Weights of a small mixture-of-experts language model, trained from scratch on English Wikipedia.
Size: 17 layers, width 192, vocabulary 15636.
Training: a variant of SOAP for the experts, 742M tokens, 3822 steps.
Below are experts of layer 11 (counted from 0) of a mixture-of-experts language model. Rows are named router (the router's row for the expert), up (a neuron's input weights, with its number) and show model dimensions 0-191. Each number is 500 + 40 x the weight over its row's rms, rounded and kept within 0 to 999. Numbers have three digits each.
After each expert's rows: a language model's description of what the expert responds to. This comes from a sample of Wikipedia text that the model never trained on.

# expert 16
router:463508490475535459528502438446516570522471570510545507555477463532542457579512491512470477499543465517507583518445445540466455591554433462547515485564454567469503576543554482529552528558512489462446490456444511491550468560540526551451494478482447435477437484457496436478523476448468464552466471511540453501514521512519529516495530433447476507488488407546427551501527562527471539534490465470472553517417441545497482507543423415445438475587499549509489459584519560528534516461529490480581527500504474503505497482516510484518476499472478496582498463526494515537483466528490508547
up0:506469480478502476517496560477485448516527448480496556409500495511520537575446510500517511521500499473497539556548564481508487515414475490505526499527469484540560459492516503500525486467499529498546587518530498496500520504466430438496502536508521598466523475493417550488551449510502527434513509441501471518506527511498505496490613532461419504591537483538568476404476503371491469503514462577529579606441508572489484399490498470538493497491474487502468493487511522491456458473477435469453501507645531500476455429527482496504502512517482495500492501505513499499443431540455519440
up1:518476507439510387471509448489476499481466521505574536552429478574424534532509496493551433423479477387451500460496430500575517545498470517497505491523487547490485508499504463500495477505494508495488496495514443547439520471517494441520498478383431569499544537433487515494501511523504526572474532507453454500458473495515571496521488485509532502491464519478498614488501622509547546583452559460500497519514494553527475498614528442514505497494505496424407431515520477448549484510542506541481491487505581501555437497531541532491503462511455589528503506494499530520488458496491486523
up2:520500491501531685537488485452499478527483502505492504452507495585560638421447404504454496494423406499490519569473491545540458572482486511504497488544472519436496458493574498507495531532558491487525625552512457559507549529480489504567503489520546550490492482512430526494462482506507499481497505521492512516463498486609502520437478491508515534503498509492501473482486500499479500540511455476509583477429509526506473560501500423504501490402495455535484526533498501504479512521574497506532483462481438491520483502540430540462504504482512525488436507493540462454530480493557578441
What it handles: Determiners and quantifiers right after a preposition, often before time spans or counts: for almost a month, to several, of the same.

# expert 40
router:527509485482524519473499473520494527505509512461509537477539498515575576455539475435399513534489539473465453412564436541536476504519535507514507490484537501523486478549518482452425435530449520503534502514490548433459433449523547540523496481580551498451465582467473558517536469461543545467487462467509506444464486516532491508603440495509466488506479476439542543481430552471499469459540504523570496502479472518461465545511413502463475543503557483549544491538566555453577515549439424489483515445491510489535461522527468521519456485471463497558555458450606601484539500431518499471
up0:502451532499467508419481509489511500479467461501480493520471528517592505569498555465506503469532517506487576502461501464500536467471446498461528494503526488484488547511542503423492454456541448497457488430499480452544551539375436553478464501496382504589647484365551614526486502543529505502513437486510551515501513614518492518509568506508490499498532492485518488459487531552501467610475512450495450485490469485558533470499461486539470494521507522465457588513469480510390438486489491465487467506497455546498561476484506496494516489493523501519502534500509501537508499514453487469
up1:551519516496477514445531473507463500475534407500508423450497486503500500482585409525509428482537563492512539499446479451483443509422535492503498489476483472484506484546475484448449463481522500488486486431484497490493467519567499576513497516460492487531523528514332525477432552497558522523509525527458499502544394610571493482549500488474487478412499507478507500491587539523504493474510544485548480494456496487473405600525597468490468498443495410495501508502509534492460493478444479498513482494517512613495473455517487490560513575473504497504498513435501577528505467486481542490
up2:523473526437502504480485502479542498491589515472494494487478519537499498493464540543502456564566452474387501502502535461503463511515535505494484502557489472358534461504420384537488489473499460507477507517521537489476519471505503469498413555424596538493503477517505495538507532499467473475618493588396548416495518502608501510577455447501563475414491493496465490480500508566504498502542512489482439494478509480530473470475507427526578485474485483427518512501387496548508511491489507544513560485516578524460454455538504481473502517448490516494491519534497497532476512496437509468
What it handles: Pieces of all-caps words, acronyms, accented letters and odd subword splits, as in FORTRAN, ACTION, IADLEST, Galileo, plus scattered ordinary nouns.

# expert 36
router:483531478493447478485413512593531405484536472521530543474560526515545493566490540527560522472430477532546461603470433509497469487490577527564487435489506459516473441518520536492535545545574492509506464455528500487528418460508489472568530446471472462554523512446516529454549464542503462491542527444402467489540464451452539526493454508535484538460428544480454498421522489537465468526490518526488530470465574557508474473496487528442479475550465541502455556499481519461501512536449480501555526498556534542484463506563448475586484491528529506579479514434422499481483580455501519534
up0:487531466477506505494471383526563513503493469496520518507488456645531472521375477555517461541471537464442490456493502517525526547543510531544495448657489492504513514495500530461537515476542502499471485501473447460497500535563423378447528522504481510569588484502496493501495505510513515446491499474502583438516494487615475527526633494490466488483524519490511573499539545502485552533517524579532478460516501568434487506469503494518556505538513527505525474482514505549503466463461451406444538503481458536458489497440492479453487502509452484504490502483479478502474492501510476525
up1:555513539476498559517520403513515536504441501423539529516522500493512502526569438458546485497424452469441498553563477482440495505482477465446602441553416490487538458510501486530537507496483533493478451491487517501528482519567572488494499553460469460555512489500497484465498495521494449497489471487493567488488514501491492455506496460518528555509466474499421494499493499523527478439447447501470504495462447490514490551577389505554509518553487500488484480483449574623499524544507466439526435544502562529490462548453456462529544539652495501484456490409484406502502564505489519511
up2:563511462486458487532503396469499483499515503493546544518517470497549433528470481586524487523488507474525516514384532502505490521500502433531497506477551459561523500477523486403574497495629464516503502501376517531610506515491510497548571571432476526512451491511454565504487510498502584457494507455513537476552466495501497477470533505489442503467473466559451472499463498499559494643520494514459523394522512409514491422452499505533545491437568530492495501599492516489521439526540451499515505498555485520525512496482493476524528502494509497517412478530470501473500481493507483499
What it handles: Directional and place words in geographic names, such as New South Wales, North Carolina, United States, plus other place-name fragments.

# expert 51
router:525525482461491524489485466520475534460539527467508534489546498510571600459546485431403523533523544444468475433542441499528476522523555500519493510494551482499472475531530487475457453519464526487548509494480519437471438483526533502520539479594508488449442572482469581495534447480523547458507454454515534447487474490488527481601477480510460488526490451460546550486433529464518463475548458511571470500484485511460454533471401505476475566506546507573530504546547581447614510533438425517471504461510517495544467529561475517488455479470484488502564462459575612479538495449487506466
up1:499453494489616500568494518507522475530577480527400485577507518511503496473478497517497520432483498508506535492504504501441477484516499495502586502565492456524547481595513467464538463498575514556510539554505501501487491587501505534483487528504509491498448496493414543499470405563506553425518516479510556485555518571501460498501512467492522474570370477503497595486522505520493477462497506500491494495498508546342466495532499527541455490500519544508447463463435375507494515447528433480506441441501526460499494453449501502504471504530496525561531485456565504436461456498472476512
up2:439462477586459474500506551562511501473499512524504485495580494532484502501501458485494502480531500519578575413483494425435530514441507501518516502638523491508487500467578595505497519441526515551526509520494494516480395483478496487506497474473499493435502495517486505501405544549519499507508583491553477467509465534507464377493450508592497553527562431500513478490531562560522334480446478530504488492522511543507487601460489539500483489447503463557599448468484497501488551511542542486501467494475502493544527522499541521449493508483550460492495501509479486500526500509482498559
up3:482423470437529487508493485433457417539507484483591441497475497480464504507593500568474450561506486495490499521512502485497513516439501495519539428516549499540599533489492474456500585477478521551489498607489499464494508550493516690400494517503522426519541511506461508479520506486497522499481466506522474468477523456457483500509547499498494498521503494564416603482504454458473473491576494579513472530554496476456523429492494484528446528566511482447495575488472490486481496526502482477465482470497559451538487552508549490502476549519507401520504571561507530514506561540517513491
What it handles: Nationality and religion adjectives like Syrian, Jewish, Danish, plus surname and brand pieces and stray unicode bytes.

# expert 44
router:461530509477529482535515413496502535552453474506514522648488548577502455523434556516514524536530447433543517471498500492463463472445535477474486467524474470419543464505540540479531503538547520552472531496419436456498495507502543480458524532491431454475477459538504445477510484441481512556489531561473553557479539453516405542520578517486506518559554459498510573416488472461441496527462511475560505482585496550393507523525466418525504455460529513493514455518485550529532459494513486451525554531497524446445511497455467552560524485479473511551463450480482432507538494503560451513
up0:499541515478471500536520501480504462526509472519494510477444496551453553496494564502507500500456470500450482473431501495500511513533488545495537485505505572517544511506447557500494452560507515518571480489368481499554597502430504542381449486531471493503523503441441481511490506494438486501502482461439503452537578495546504464460492534492549480502510492504482519526464475600444454507525499547503536505600496430526481492494486498499518491584495510543386496469504506557519456482500495469503530501426491509535519501514495476451518533502487551483612535499566534498511513435553309496
up1:498503489505557556367510512469477500508488478438507549566472506496463514506530468503495440485512481421443512454532561526546481542521517509518499483567485491448490583532484492479500519525467479583525381504469529550491490524502498474479511493490490645523436490488494473561441417467470532434503619513501496494504481464487495464472435563500447517483510494569554478503500446474501515548585496576503473494542500490528492522456534494501602454507481574461461533525473519465481500500446486499568472514481491486440556510504503533457473474487507495486571496504548455521506517516451503361
up2:493505505502471556505461532500499459503496491480482485485504514491511449532523411399499473523524521489485500547493471520498449503502475507505409487547513506520521500459506512545521522539501580522504528532486503501471500481477520491510421540540486596597400506443465478500565512471472466551415593485502524475479479499497411497520499414500523456509411484500436524503508584500497500440497415456434398574458493476400433488506509497567518519488511543499405505507415496522536453466505534513559484560479441490514547432434487462577535514482431449494515493501518489451478487486543522522
What it handles: Auxiliary and copula verbs and following adverbs in running prose, such as was, has been, would, became, generally, certainly, hardly.

# expert 46
router:446565509471444439532526445449505538512513516471517558671469538561506478545447488515566486512522511526475459567452487480524457547473489468530522485463494523400557497500452547521567566516499492542493531461449450398468449505522518504472558466481416491490473430529492444436509447460497488580504498511475487569564526565510452513469510498493506479521500416485482572459512513492471450491456472466484540465541467574421510485518422452512522472492472547562524547520508527501554547515484483460540553551550505492480475493525507496492487440479526537569497490474525530575532510495480480550
up4:491498540555525502518535581481419541449499447508528486523591515501376405524464481491545513415488497473481499514515527504412566504481562473482504474591510468571477468453494421522466500464494544511562492427463525473464498456594505539500476492512444423444480462569489503496560534501453495495510478493556540504491497573509544505489480416491556521554423424563490437500499501539503465498506498494511520507533530557500496479520473514446482497549446503511446509426561531501499481423487501424496491477539500501404499479425423520521465531496502493484496439497513462500518437467487453520
up5:467483503505489504448499558500499529540451406555446508430459495500506500557509524513496499503523497442506486501500438501488406507539473465515518586529526564479491464518490492539527447502506500503529492459432580484511414478470488467520566593527417503500530586551576538487546463508486480399472480497497461494514515408504444529495506521490550548583440504498502499499499452554491483499477431523559520466515464510506504500525504416444495456502500492507486491475511558570498505510494537534480498473498468469497452485496484592347478487427530510519519493541492523428537363472503533477
up6:502511476492430521491404595468506466488497498496518480469478499576627484502604518552505497488492477563522468498565535476503540453504502471401504490462437503394466505495496553502489540595503539501476474469435493417496459512491502532557489490452537500504429515476502534500511413465594497539508475408528528519501503533536502513452421502470497557437477527490508499506534498523508545512516455518474480560535487495442510499419502496536476491539500530503508541493503496371514483537600463508506498516500535491451549455470515480447501494434553508451514405527522477586493516488497475494
What it handles: Conjunctions, commas and quantifiers that join or introduce list members: and, among others, including, many of whom, some of them.

# expert 61
router:533527445470462526448462505558451448496505485456471427552561584442500552452488493420491477484535521461514426512508521553565455557498523418531504485562541520497475521461478500476433422564441529400555552487476551548473487554500417503511481489527545569497556454487458540523391482472491504473471423498518475530477488530467559486547503521542547458486549513496458494520467464521547519517512413500549520523540540549446487489522478518433503479503455462521455527544551522467521515515502530505504538468557594441555555491464485480500529476471437500465472523447569499459514559553489501533
up2:530523498486534525434489565564450551496484499542526442479498467514498433614506494554505518503501567535492478504511466451522409444544543545461489454492527443497511445510494517521517599471503496495489452463553517503521487504502518367513491499502472388506487442506491477446554456446417481550498494532379511635517518509488540538510540491492499487504467490538501412480504507514590483495496478454481585501481456503487580523506465512500500447477566499486495465455467458576505496494526574504519492504534425526501497433619529501450477478515502512506560495520502503492467491508487494496
up3:500488495538521513501521499545522591459499486374483397540501478512537439499447491454502516519526526500504508506480528436477526506500485528489486512482480540481492532431507480431565497440482479495554488579505522482546549502514429519540543501501560483521486505457482489492478448515487523511504495500482511517487504531560493500560508460508512535478512534495499507564494506312587491539502541446478521436483420472519452488507480470482466486511507499503537465549467511591469498500460444537483520546507498497421475521502495507502481654529555502482532323473499441500490535468489481497
up4:489530567586460499509511494475495482420496541502522431553486501495413463475528504554494519521506570500495508523414513471499464493482471400554505511538497508462457507450504509476500523534534598519491514584492529476501492519461523531501528502447492518526458464442500398534495541495514535489547437494456458505619516469541500493502433532452465501602533515523497503541503471498567511507384498474508467555558455424512502531421445497490551538507473532452520540491502465533502499577455490502504537492536461479502512499396497445498501510508505500478450437502604414540491491502538407478
What it handles: Digits and spaces in table cells and year numbers, such as minor-planet numbers, catalog codes, and 2004 in dates.

# expert 13
router:527531470485495428560530498452445572472440506471470502585476535556523519498469456501495520583508539556518474543515570459471469456459472535507476504428524500431549486505525535541522522497537471523440567459507490437456481544635509473432574466427441546472563452503508499466502531493498461564531464521406558588521535464497448450523538444462499507510510432487551515520484518515468442519450512492507531489566497503489465473480496467561519568425555513515531426456527492483517508548529431465495527567487495496478472444464476482566494449509473572542526507524497505536525474525546435505
up1:489475492508470506472488495452470483519436458454419506502505510476488508501559503499532505541521511559529559541476470531502498498497504506545491439526466501591551502466501554496524554420501505424452501555511515424509460507492520495499509452499499520498443473538575480511491504576571462517434480589504507501558524497503448536500576526455460522499469501478508588516488430496539494478403489505496500519592558554506431518524561573407479507509551503462500513460506496487552617497541504522495490463491410503423478520430484524521488582492498513463529522473503414500431456596531531587
up2:502516521498500504531451480475340429541524508480494499508477361506560554499501521478541492530491442449504509494456506505473493415567477499558642502481486561501499507567501563528496501520454501501466501483409466544461456522505551479496431495525524500488496517500501499444539503500525465537431508556506536533445469510457496527459472463439437458420570558514479475524500586524465435496518483487445485500505518560467534472546425461414532511454483529500503445514525499500517501532479500478467501580503491484481475528465498487429502503557500572532508535388508516520545511504491529546
up3:561437585513469484416478516518503547436547434529555435595467521453525478481499529463500517443485503505481475590492538497504537539417510478485514497507509428488499495495501463507522497490514492514527513492466514503461479430481494518412499512465564505454551481461570562531498447500476486500500501493524517496513449578520448600411539504486494464505518472498503560593465487505422486483545509452500392528488507534543577494563507470459482417548541559491503489521460522510530470444438420507500522497542468546472479499460501425490502509421451518581502492502574489587457522488502499446
What it handles: Commas, and, who, which, but, and sentence-start pronouns He/She linking clauses in biographical narrative prose.

# expert 54
router:530410464508477490456514520560546478531447484481508459532494447453534476550457497554477525470548447454503511513425446527418491488502474539475539529480515553456496557465558533496529525397542529480498439567522402556443503485511499604498459466518456476509467513446511577516510430584480551476517482527508568460497482498509503502494574496500483555493504493497424463425569550498521515487458454509490529534437460517565474457488467449524463479529532529565500489499505486545514510520609524425557535563514509557513468519494455488590421528488527443444542483519502516514492450481473555516
up2:537492463500487547559474413514492486583504470464501457550460499448512458571549495523523482575501501505527577575459443420498544515477520512457486512446496577482450475502514482494502484499524519501496502426509473528452517355499501441494518494481552503494522525500572510433523604498584447499566430524541512493524406497550470420478498500609454366421500386500487497507485545493464522499478476528496501533459516489484505450529496505492430469515523499508509499524488448495502505475479536523507502431505579521502483472480512482477527550507507540497500492581507515487508504477502466577
up3:500572509450461461513473445542505546473455564385484485416513481456544483565506525520535475494532447434421500529461476514384521525440482469497512479556496468450542507531497506512479476527522536492518495420504517433504415574491462576476580501502432529476547452528455514508540533500552488529537499497485501572423563459502578502506482562529494443589552510502488509445500513503438424414437505501498553472498501541535510453499515446497485519575459514488526470548503395504500551497481465541477504490475522541457454514499461505475552493515482533498537495505473525509503604531529500470
up4:496526398492484529508552450495485497445495496407486476498450505494500475509429582502489517444501373485485531450505510499489539652544489487528481514513545500500547565493502474530527463413594557535520494522464546514542430445504447503536490514530557500506481465525478463522500493556543516519492531515526460496506511448509540442570488523501501501363462566462472529542530487499507437508499524472508485529487458509502455506541397469558488410494503497488503527500483497504504500500511493583489470512499603439506554500498502496553457509460541498492462456500452454429549510574453481555
What it handles: Articles and adjectives right before nouns, mostly in sports biographies, such as the, national team, international career, professional, new.

# expert 62
router:408447552515430512480468549529489434429526517514480439492467507517449500526513458426489501548535536414385499521540443476498567546480445439434560522596543478428492478460501518503522488558560518509500539526496492567542540509477506554525454496446535504590492526567520467515503553567485519493491517498506504484485468534502502474532450509549535490495543461508428542461557433471532492457485421461467465537547451437453511471478514535502549489497530454505467471526556508512507501436557553493563523462519480486488539544427544470534505552531462550464508480497565498501486522555572439434
up2:476507515441473504411509493485496489491503507472549474511474493509580504469472481500437518501480419512465472425454467505467495560488502512508505464491523500529513494507483467322499499530500473505483501548453507503499445533505499502449503517502488517516536499396563550468503535519562524485491552514441481489501521512528516521472514532463544497460511588586449499489451504498478421508496508444502513505513385497461500489491482500537426510489492502527539544499516504452403632491526521501533535569516592528456507498493540630412504502540578522454470515575556426495499497503549496485
up3:432545544419465504507475580440530494479501500445461480518487619546413495506516459459476505513490503497451490473490354442493503503478515445559479505556545532447495500531510515493500337502569500486522489530477488461514439618510499507550485525536517478511527530517500507507449506503513532493508525512499547502550429481534488518561580467499518503570577493519524523563521434512434552504595462553472484515549560534416548453516506497501448495500476498513446470502502504523515498459533499499547541535495500540499541427537502442532471556497504529507511514501544484480522512447445516444
up4:478470503480509514449469500473563486494491506442503429508473510522488516567495509513525527482512560483507548500515439475493531504506595469397409490508462519496489454494549406496493522375493448501501518542490477491553519490503519521501464508507507508457496526555488477583422540572549506481501536502483492456499505544518499547532508510456450465453516498539504487572500549530469524481446481408465463481581485562479511545526509592443471502514465504603548446527458501594500516501364553461488535539465498411458553484474508540460510513503446548536492422511495501523563572477486477502
What it handles: Music discography and track-listing contexts: song, album, Released, Billboard, plus colons and digits in times and years like 2:53, 2020.

# expert 8
router:489498561546510551493420513516439523504476539455554556458569456513478562484482490482530549501536504473484427518588471526531463447463448549513491504463529568537571460475482472485540438486569511516468525490516479445524434491639493485502532541504469544532479551435494507440533523503486500502468566486464441471471428429465564456550532519391468484461473528467543511525487493499526455487527465604494518552525477521471434453475540457499512495456530444497529463481517494468554454565504410531449491522515466472498474490500513518541590506500492518548477526533446513543528452408492453514
up0:542477505464544527508510467450537514482481523589499504454572469370524486504504473557469468451565475435515489542468504493509499408549441462511547482475563534525569502508489502444486454554548472441494456484519494463427459493570490504562519473547492452449495573506521589514495472497579507514538487528535498495502500495494498481432502519479463405478504499498478375447484516526481489495501365528537502564476517499494501422493529456497490451508507518508500525532492544581563496497502604523498432573469516513569543499528511580510535477486466490510554524468497502548527552453482504516
up1:542505447480483471502497442478482531535573500448403515423532518503504493513512593489453512577562467464489460474502534538501511520471492454493498521462498493529536507522495507506483524517468504526480468515484480467496496505563528500480521515501488517490489517465484569476492437483523512466468484523512502521408504501445482506468595520559593501601432465512413492500453467502562552560520513546505493521505501490475498479489518655420478480464446518447555507508494482505549549517378623476418524539511498467478492531450476517512541545500576455475543498539543497470465572480498489598
up2:420493576550454499492523524515462498501511509554478560479503515413522500504474563536471546496401509502531506498484507540455484474478552412459476505490537509482488481541501425592437393519501469476502535578499504492510455501467527506479581509460525517506486498505419648517481447512516488446442458498491522482555503531527456501518515506486514535506521606560505521501495493430489468489483532547506510496506420517477490451608523433504542431491512493484542618514470543434473489501460486547516490497509584513505482485473507467455529527547596507433436502476500463472473510549509503506
What it handles: Final pieces of personal surnames after a first name, such as Horw-itz, Kurzwe-il, Trevely-an, and whole surnames like Johnson, Smith, -ović.

# expert 59
router:448563485450544496537534402488503543537424522516503483600478522523486496533447573464512508521520519435537547493515466458493519455473557507496497508584431467432487522492474482486488509559576533544422485473444415475472482448521558517529502523485475454503489512587498424502506476452491503535449555564460534543494541489531420512518534532511494459554578438505504529430511475446439466507485530482554489523571505527383480502533474436485497442534466538518500498575498576511535537487556484444522531549474478449447558484476505551515501480429446500506467433499465457519509507484526461519
up0:519459500503493514598603459544520440562503455497496499511519500413459495442598499522472511536431507499526545440507475503475592519559495504495504491558483564387482490487491512465446573432460468517495520460493537505451468505490552494465498560521480541496473545488553479529493496520539404380510512493466506484488568474495485526444448541498453527424509504519447504593500514497494501515514485515558461527586483429583489478585501490495492473491564538516505496487500494505500481418466555465540479493501512535464502434426478498481558526447455513516446505486548522516444538549497556466
up1:515513509506508514440453562532467477509514564508557502518630503541438500509501490565526459499503502525530544518493454537492485481511463488483549440518451459530491446452485556438565582512407523513546509500499520436463496503530542516457519501514460507492500553538500501501424482522566566446498455470543467572529601366464509506468525410486493409505493504552448501477502440519554583507508487467507431482510505464471487575484455514487457448516502495506522519411521505497605530533499495487502535541578447500517523483490562500494447583500514502412482513488513457517458476508538502506
up2:497483496496490455526458525485510518494436507562449509574461501444516482506530518468486504446500503514507465496431494430523520491538519547550547536532542507523484570483472407520583523505522499498498501482560516482500501501491532501472454510511520496524466455468483545503429490509522431590431502543497480507542506527501399579508532527471489465530596516492502469587462514511557490511524499379446437514554497465502519501410558520485508576465423473499481528562514443523584503489414513522494491500496525456486501484423493548532510584484399526566490513443508596478478487453502590506
What it handles: Auxiliaries, modals, negation and adverbs in running prose, such as would, can, not, been, to, more, very.

# expert 11
router:474548514509587532441482516516459542524541510541510557426552479510559602522528490422497470492510494514509414468527504538553508446493477531511465512446580506570555463497519510486505443499526467461508492567502514442484441446509493461539560518568497499462428525446490522480511458488472530444455481427528463467513394457499523466501546510466483572570528543497568591518482466484555516415549474478489490481454456504468507492567462507507509509470584427532531490491497535468561487531466430503426563468538580495459491500500415505553463501508453495562541495463544530516533492466484479495
up0:472494480602527501494497530484499491489503494481548560488528525497501457488572430489424550517507484593475638451504500496530457500502501480504422483495482495485501467548494506502478421484468477553424521573497486516551475537568528534559525611506519496456474483533453470458302459502469504501444515505461467487566492503498529431510574489526558491493489553479444474476488527576505452511540447497503472522497484473463495529530448568541466563512503510524498437491489487472499438520516525546526505449534420500599465523438498515498493526470472499500526502512565511493533487475543504519
up1:513508445480499575507550507512513530514529553485486466501445494506511523524519503393520428499450520511513502493444479486479553486451412471509510506474526548543500494494495483500387500439510549423560519501487513520425481536502443487545529546537499477469466501505524510441458522536541555494479491500493503510531436506495522508452508511505542428571510487527560579527533486493558558508608509504438474495524431500491492494578462468501413486506496337488487404493516480516497501535502406587473492501534560468620560500518477519538498501503500549460542531428513548510507473483507463497
up2:493502500631435495469461526478433504523499553512501458474497521543500491487467513446488490486564360641518529503554539500442492501499455411538508343506515568543510499514533505581493450520498405466517563514506487459513547473476498585528500580504503501453508508535419486485506546500486497480535504482458480478496475570542531495450492557510506575492489507499460456490496465499408565485480500469444490493517443488523500501489460574494505487506518479479422447500515515513500513500508501518527499468478512471511499459515427538567479428568502505494513507414485529474470497505540510535
What it handles: Final pieces of Latin genus and species names in species lists, such as -idae, -ensis, -aceae, and endings of other proper names.

# expert 7
router:479469464549486498506467536510489472525493530485442440442556496557506490544490447535528511477490492524512472519569526506376520522486520448531511552433534543569484536483447474526496494533470503386528482510473520457540508504512530574477544476439579521479482553519485480514453484463485516475467468489529429511460579469531415503501513540537450445526548513514465521517510434586524537539555553495518438545475502538446442512516454446539505532465476507488456501575579484549532449506507476457571499459457552511602508478491555463445573524473510510576440475446469525520473464558488432436
up0:585508536479510497490513496489521513492508504486494582464539472509393487496633472500469488489488468546546475513467507510524528506544501522495467527490387547497474516492497429502494569530509519443562484508444492489429512531543553456456528507497534500436562485540329412599475486487480511479511490461530594500450453500507452486475507545505479509480423411586476486524502501499500489500513545447508483532493508450513498499545454498502493583529437500432513489510507468547476540522499463541497479500499503544522559484500499362418468526514523493527503501492490568509516448503468523501
up1:483513372526507545504487454476455501507421457469559524488476496554542487535490439416470508449499448559491612501553464521546542415632445496508513513529522509558497535422436528460566504509431510457470510498529489511529471498496499520499496497476502504504491566552529504505501382509448479537516440473489481491469424513469475495470499479500369505502474471607504502476561503507521481568486524411505506509542506528481432454485516501527490555518520519545495486539526496514558522498616456528507501482568458494528547392490502499498483508547510501542505500481501512507508514494469479504
up2:451505427534524510576479522483501560496585502499504486562507462533499601500490585494477501503512500466594485523497538468441492466501528480555486500491497532626526510475453477498541509520492545479471504491437554493493416493500503504501527478456424504492503525437494515568477531392501365510588428544485440534504471498507473511542518552483447446491462516502502462510505432579564518596485532459447593502522512466515468500516530507498506562432533500590482504404454490524499501398487499518473488462491480452447443464498455457502504493478500506506492522534501477500512523511516471531
What it handles: Digits inside money amounts, decimals and sports statistics, often after $ or a decimal point, as in $6.8 million, .440.

# expert 23
router:518469492569466560434467530456442505470447535495498542488570464481513480568434461577567482503527475597542420513528495593502492475442485477530561496482570459533511510485541448505530471508510457502468460503486519417446480457455469482564533504438502530515478529454533509518556603507595504453492499431489431488481465448476502571544522551494494520451526440601446469494541480504495489509435522518493505489497535570441496489481501544429562502440479483487537516498532444541525488493453521510444459476464488514515535464460476522549488492518495460587411505484460468591511530509483480520
up0:491553484446532473502500497399470508530496654460523451481506503441501500450522439533512499469483499499532481417499503501481494501493515499438470394487481437510463491513479415493464475486522502541506437457528468545478489513474512508509490506508558535502510493484560523582447514393500525503502511462489539535505553463515505512530542578442475478547491531500566508508506505488548501499489516460549590493573478504472505502502485474477496461507500416460516368494502483492453498597503517516558480559486509536493498524601549597500478498552472524527547521571505515515561431585466487568
up1:483536465559506517490442491505579497492501551539454423442506513487497517474500518489500509583471529497535553442461520495506494514473500532507463563514505475615493504500488429485514528452472474472492495514533502500450456532535500495490503491494460492516500507545540544508484488500506493504502424500526420501431362501528481600443485503548559485649499512515540498501463425505510420507426468460508474502466495561473568458513490449520486502537582543517520499498529500456525500415503465439455537503437503534491499504410493566595545497488487504506586500461599490480544564484453486501
up2:486519506549483464499589450473506551496517500542425428540479476461462472490530506437522401583541574513527499496504496512501488497517487453508550549506499517479503481466520463467506468494564528531536444511497483432514563487497511506533501513428518487566488491525496505459515520574584444482419506496500522488496487553501520404487480503417487485491509437530456489511503504482475481536460500551500506508469470495492481504520486552510478485382412498494529460537504422527467579490500515508474427424507479565481533511506494505492431356581482496504484476583491508551622457518480558570
What it handles: Periods after initials or abbreviations, as in D.C. or Franklin D., plus common English first names like Robert, James, John.

# expert 52
router:495538515563547520464419531500524492489476464499500554484466567510544497497510524514493539440468437456476412517543538453513483462491496566437409468492512494562509503531548561475522480474541472520548497432536470452578442454540512432446460508505435491538507522480545525414505558539467507535502496426523557474493479460509546469443391481483500569470452536433534531534482493537510477532557562544470509533583536516525497515501489487489514576479475483516522480464474555418498412583447483432417525488549505543506489517541498494535494534465516497557510483453499535538585468423482494514
up1:472501507523487509518503489511485502532503512451530477458558460494486502484491453484507571520499519450437539527500505504500464522476474502447597546525511501523498485474391503521581539502524496518490500563507476455494552496548492545588591500505544630501491455550472464577492510517465613558482468621506461540540460514465507517500534502440446475435513536506472485455499486445502528501497469533432486468475503495469466430506478513467494450513509503557569520487444502535523489631561495505481445522504506491508485503470590567533441500507468459467499485503404504542521424478541474404
up2:500531501443513433500497411515511513489448486507507491567502498523463521527502546519514595475530545543541435531430439559488517507509567498504523475539433493435449506480437615490487562487593506486505496478501502500464543498501551497490508504476502440510545524487523470489531504548500451500505501497429494472498489543423514479479506464504464429499420486483550557530493459545464455463489477488567544506500500500550554505527570498515429550461509586512514488486574504484485533409406528508473473541500508496324496497496448499419501519570508502497490456414500511520517501511440486437
up3:475508501486537510535491509478414490373512499505501538490404513486443451552493528563509538404456540451477473486478577509433495431445547515537510468463586436400481498457502440496443548518520498461541474496527499509487508451503465457441447522511497577484471447500496476548460576492462506536539509485500510493476462457512456500455433456514503564530507465521467480456484494440500518516472495491515505569495513488501509511503531503490535417495553420501493499508503478384498501543511508618554511510478556504538530504544432466526484575538525568504413489497520522420481527497498573480
What it handles: Place names and their endings in locations, often after a comma or in, such as Gujarat, Lagos, Nairobi, Walton County, Pennsylvania.

# expert 21
router:504524520475483513486500473493477524480529511464506549492548501534556595458541470425408519543501546461468446409545445544543486537505503492533491503507552483531495463544492504471437439541474540500521519472486522473461442439494533521529507474593569509442460560486476572498542479487501548465505473450498506450471469513520495501614457475519488496528495470441543539479424547461514438477527499513575486479494479511447481561506432497468495559513552468554532492539515571462589495552443433502497503467505530472545471545525471514484450457454465499524579466423576624470539504431507490501
up0:499489533463502488372610542570520456381618514494532441535507466555487469544502507474439445507508511497512527461427451462485482478525505438492500462510512525427495419486474503565449497495517495501502523490553476471496586535499470553503467545533515546527500513444497504561440619515486447536496485566523432464501431477497503496481385536492487507526499541502507495484535515506506484495507550509579521473507491484471568478358490506524522499524492506563504471471545488472516483538505466483459515561500491515505524531463502530583491492449471500507516481546505571501497545518441544546
up1:425507482500508481532515490499478511504509482430510483514477505500539504494436499544412457565501499503445458498466453532542644500593417479470526480515477475495498489521486521464495512509500513581446546582603512514524532495556510501482496512491530538464528490529623438469510459499509494514527453477493492530603495569494500505553502515467495394584389501505468503478515499537535426549547427492502547546522516508498527469566487503484529533458502437497495500528497541528496542503520535496521495619516457508497505500505479468492495486544510468635534430494488435471550517494494487520
up2:519546428533500506469485465423484511561497503522520538490494458487489522496568536533474404545494513446569517502426492512502496426441460537482501460539503481545478511499495408530506494522549516529475494491503555452498447501500475500488497475383513529498494476527500499423411528531505474505500391584478577528570460521580571552533468501499508530495505520519495425514531553467513464524493442517454519491393532494418541460522472477543516480503496517488511518554487503485390403487496482585480508531536503476517444491499517529569499502624512505509498506468491435569464532505463531493
What it handles: Mid-token pieces inside all-caps names, acronyms, odd byte sequences and multi-digit numbers, such as ON in CONWING, route 366.